{"router_score": "softmax", "parallel_block": false, "init_std_o": 0.0, "optimizer": "soap_variant", "beta2": 0.99}
Below are experts of layer 2 (counted from 0) of a mixture-of-experts language model. Rows are named router (the router's row for the expert), down (a neuron's output weights, with its number) and show model dimensions 0-127. Each number is 200 + 20 x the weight over its row's rms, rounded and kept within 0 to 999.
After each expert's rows: a language model's description of what the expert responds to. This comes from a sample of Wikipedia text that the model never trained on.

# expert 50
router,209,224,204,189,218,196,179,187,201,179,223,203,239,239,193,195,217,191,186,235,198,187,208,176,201,212,202,171,193,240,199,164,169,208,204,184,232,199,231,172,216,231,203,182,150,210,239,203,183,189,211,223,210,212,203,191,208,208,199,238,219,152,167,188,241,188,187,184,222,187,172,175,185,184,202,181,185,195,206,224,229,201,187,220,181,186,200,197,185,177,205,198,205,205,179,241,211,216,204,186,184,223,190,214,233,208,169,181,186,216,196,187,202,218,179,218,172,168,229,181,184,217,232,223,200,196,201,212
down5,219,201,201,204,171,199,149,204,210,190,195,143,177,202,225,159,206,206,231,210,237,228,182,213,224,196,217,190,231,190,211,241,170,210,187,194,229,194,200,184,189,190,228,238,191,197,215,182,213,155,231,188,162,218,166,215,198,211,184,201,208,216,244,177,193,182,180,201,223,213,174,173,184,200,194,220,175,226,208,194,198,195,189,188,226,186,211,202,184,202,163,183,193,197,188,217,172,207,180,178,190,199,212,200,200,216,209,181,164,191,216,208,227,192,167,178,204,204,204,178,202,171,192,225,197,226,215,195
It responds to: ing and ic suffixes

# expert 61
router,207,187,231,196,157,189,215,216,226,202,219,205,218,185,225,179,182,222,185,203,179,182,204,219,184,195,209,211,183,230,234,164,218,238,199,266,209,230,189,188,200,200,219,211,198,186,202,199,165,203,214,168,186,219,196,219,200,202,215,227,178,217,198,184,201,217,174,189,197,199,200,198,201,222,197,198,176,172,201,206,181,210,208,165,230,190,219,200,186,191,175,194,226,244,203,193,210,189,175,233,192,182,233,195,207,184,208,202,215,180,200,214,190,156,198,243,220,254,221,204,210,206,167,200,229,194,224,225
down0,201,209,174,199,190,228,184,209,224,215,218,199,234,196,231,173,184,160,199,203,163,183,214,202,188,207,187,151,211,193,184,210,193,200,211,227,202,228,210,212,216,172,187,203,230,179,194,202,189,230,217,192,203,217,218,233,213,161,164,175,198,200,213,177,225,179,214,238,210,201,248,248,190,200,198,193,258,196,176,227,179,173,162,197,178,227,232,199,186,223,185,217,216,195,237,187,199,215,185,178,177,190,230,195,209,198,183,188,203,194,201,179,192,205,199,206,183,197,221,197,200,207,220,199,203,224,180,182
It responds to: Middle syllables with r/os

# expert 37
router,195,175,199,211,195,213,207,197,200,185,198,201,190,168,194,213,233,198,196,198,182,221,208,208,204,185,193,187,222,185,178,219,209,177,186,165,210,179,158,210,243,166,220,187,234,203,176,189,233,181,234,242,195,180,174,195,184,202,199,158,219,210,236,187,209,198,213,192,194,234,221,194,222,221,187,237,175,199,223,184,190,180,185,209,217,174,179,222,226,182,235,203,189,202,207,154,200,197,213,178,216,227,205,225,171,228,231,237,223,207,223,210,209,203,227,211,216,174,190,221,221,197,195,215,185,224,184,176
down0,190,211,203,181,196,189,163,190,277,164,219,182,164,196,205,187,194,205,189,156,183,167,198,175,175,199,187,217,217,166,196,172,188,168,183,226,201,212,179,213,178,219,200,207,233,193,196,186,218,161,190,216,162,175,193,203,192,227,187,180,194,212,173,207,194,183,207,180,217,193,203,210,156,210,201,191,187,198,231,194,211,220,219,225,218,176,210,185,206,223,197,207,190,229,177,180,189,184,196,211,228,220,188,209,194,232,189,236,195,191,168,199,186,216,185,195,222,222,209,192,218,201,203,192,151,222,194,206
It responds to: Pieces after W/w

# expert 6
router,167,194,160,230,181,199,200,217,199,234,221,214,215,216,210,204,188,179,207,175,228,209,209,207,186,203,238,236,224,221,174,209,176,232,160,222,181,214,198,218,214,210,200,203,226,220,197,175,182,224,162,177,185,188,206,225,215,226,200,207,159,204,169,169,189,190,204,200,205,187,216,179,185,207,213,209,226,194,205,194,238,196,215,217,199,189,230,204,176,171,205,208,218,212,195,201,215,198,178,213,204,188,206,198,187,180,168,177,221,214,159,216,160,196,216,172,204,243,207,194,172,225,168,207,227,198,171,225
down0,198,237,188,190,214,216,206,228,176,225,182,228,212,207,222,228,232,190,216,178,220,134,196,200,195,197,208,209,203,212,220,191,183,206,195,193,177,223,157,233,198,186,195,193,210,203,208,209,205,202,184,165,186,198,194,191,217,214,173,204,156,221,173,192,175,151,202,206,224,231,228,224,202,217,171,231,198,193,185,185,193,232,209,199,148,190,200,164,199,179,169,183,209,231,204,201,213,212,199,212,186,236,200,195,201,205,221,211,228,216,205,204,171,208,212,208,184,230,209,225,190,201,196,217,224,199,238,177
It responds to: Pieces after Ch/Gu

# expert 0
router,218,182,216,183,196,196,176,217,180,196,233,211,207,163,212,165,166,170,201,230,164,181,225,210,224,205,211,224,192,198,190,185,207,210,211,171,223,189,199,246,180,225,239,184,162,200,199,206,167,202,204,227,170,210,177,209,186,208,218,217,186,220,229,212,224,191,194,199,236,214,180,182,201,213,191,207,218,188,204,189,168,216,216,199,211,231,187,232,212,176,190,211,209,215,193,213,209,218,191,215,182,240,197,217,165,192,202,207,229,178,176,187,173,215,199,169,198,233,215,176,151,197,225,206,174,216,182,214
down5,174,225,215,227,206,187,220,208,178,174,195,231,227,224,203,214,207,255,186,152,232,221,203,213,197,228,231,168,202,205,207,214,207,215,229,175,188,199,219,193,207,182,209,167,225,207,191,194,186,233,233,207,190,190,204,224,237,187,192,212,191,189,198,216,209,180,189,187,184,177,187,197,231,200,215,190,189,221,221,214,212,230,160,174,234,237,187,212,178,203,220,172,233,216,205,211,205,223,214,215,219,172,198,194,188,211,206,217,193,221,224,182,159,208,194,172,160,183,192,190,189,182,202,175,207,197,210,177
It responds to: Mid-word vowel+r pieces

# expert 41
router,240,197,242,187,202,200,182,212,225,198,220,200,211,219,184,229,215,208,186,224,188,179,194,151,174,198,160,221,180,204,228,190,203,222,227,175,199,188,232,196,199,206,200,197,203,222,197,196,183,186,204,192,239,250,177,195,175,200,206,209,217,202,180,188,235,185,213,207,223,185,171,195,193,186,179,178,163,204,182,197,189,198,175,175,174,216,190,227,168,186,189,181,174,197,199,207,168,212,207,224,174,234,181,209,189,221,206,247,195,190,222,219,178,210,208,219,200,174,208,170,209,224,238,173,190,228,214,208
down5,195,189,190,196,227,214,220,224,230,209,216,217,211,180,185,245,164,208,209,205,168,224,227,188,195,190,198,208,184,211,188,207,213,207,190,219,184,158,222,188,197,210,182,187,205,198,201,221,186,199,171,210,187,200,201,166,212,197,209,186,185,199,218,212,158,207,192,219,162,186,195,169,206,176,239,179,203,197,221,173,228,197,192,220,192,226,244,185,208,181,208,189,210,190,170,213,238,184,182,200,187,201,233,198,185,172,195,207,194,185,205,212,178,224,187,211,207,204,192,210,245,247,230,232,152,229,237,181
It responds to: Mid-word suffixes, quantifiers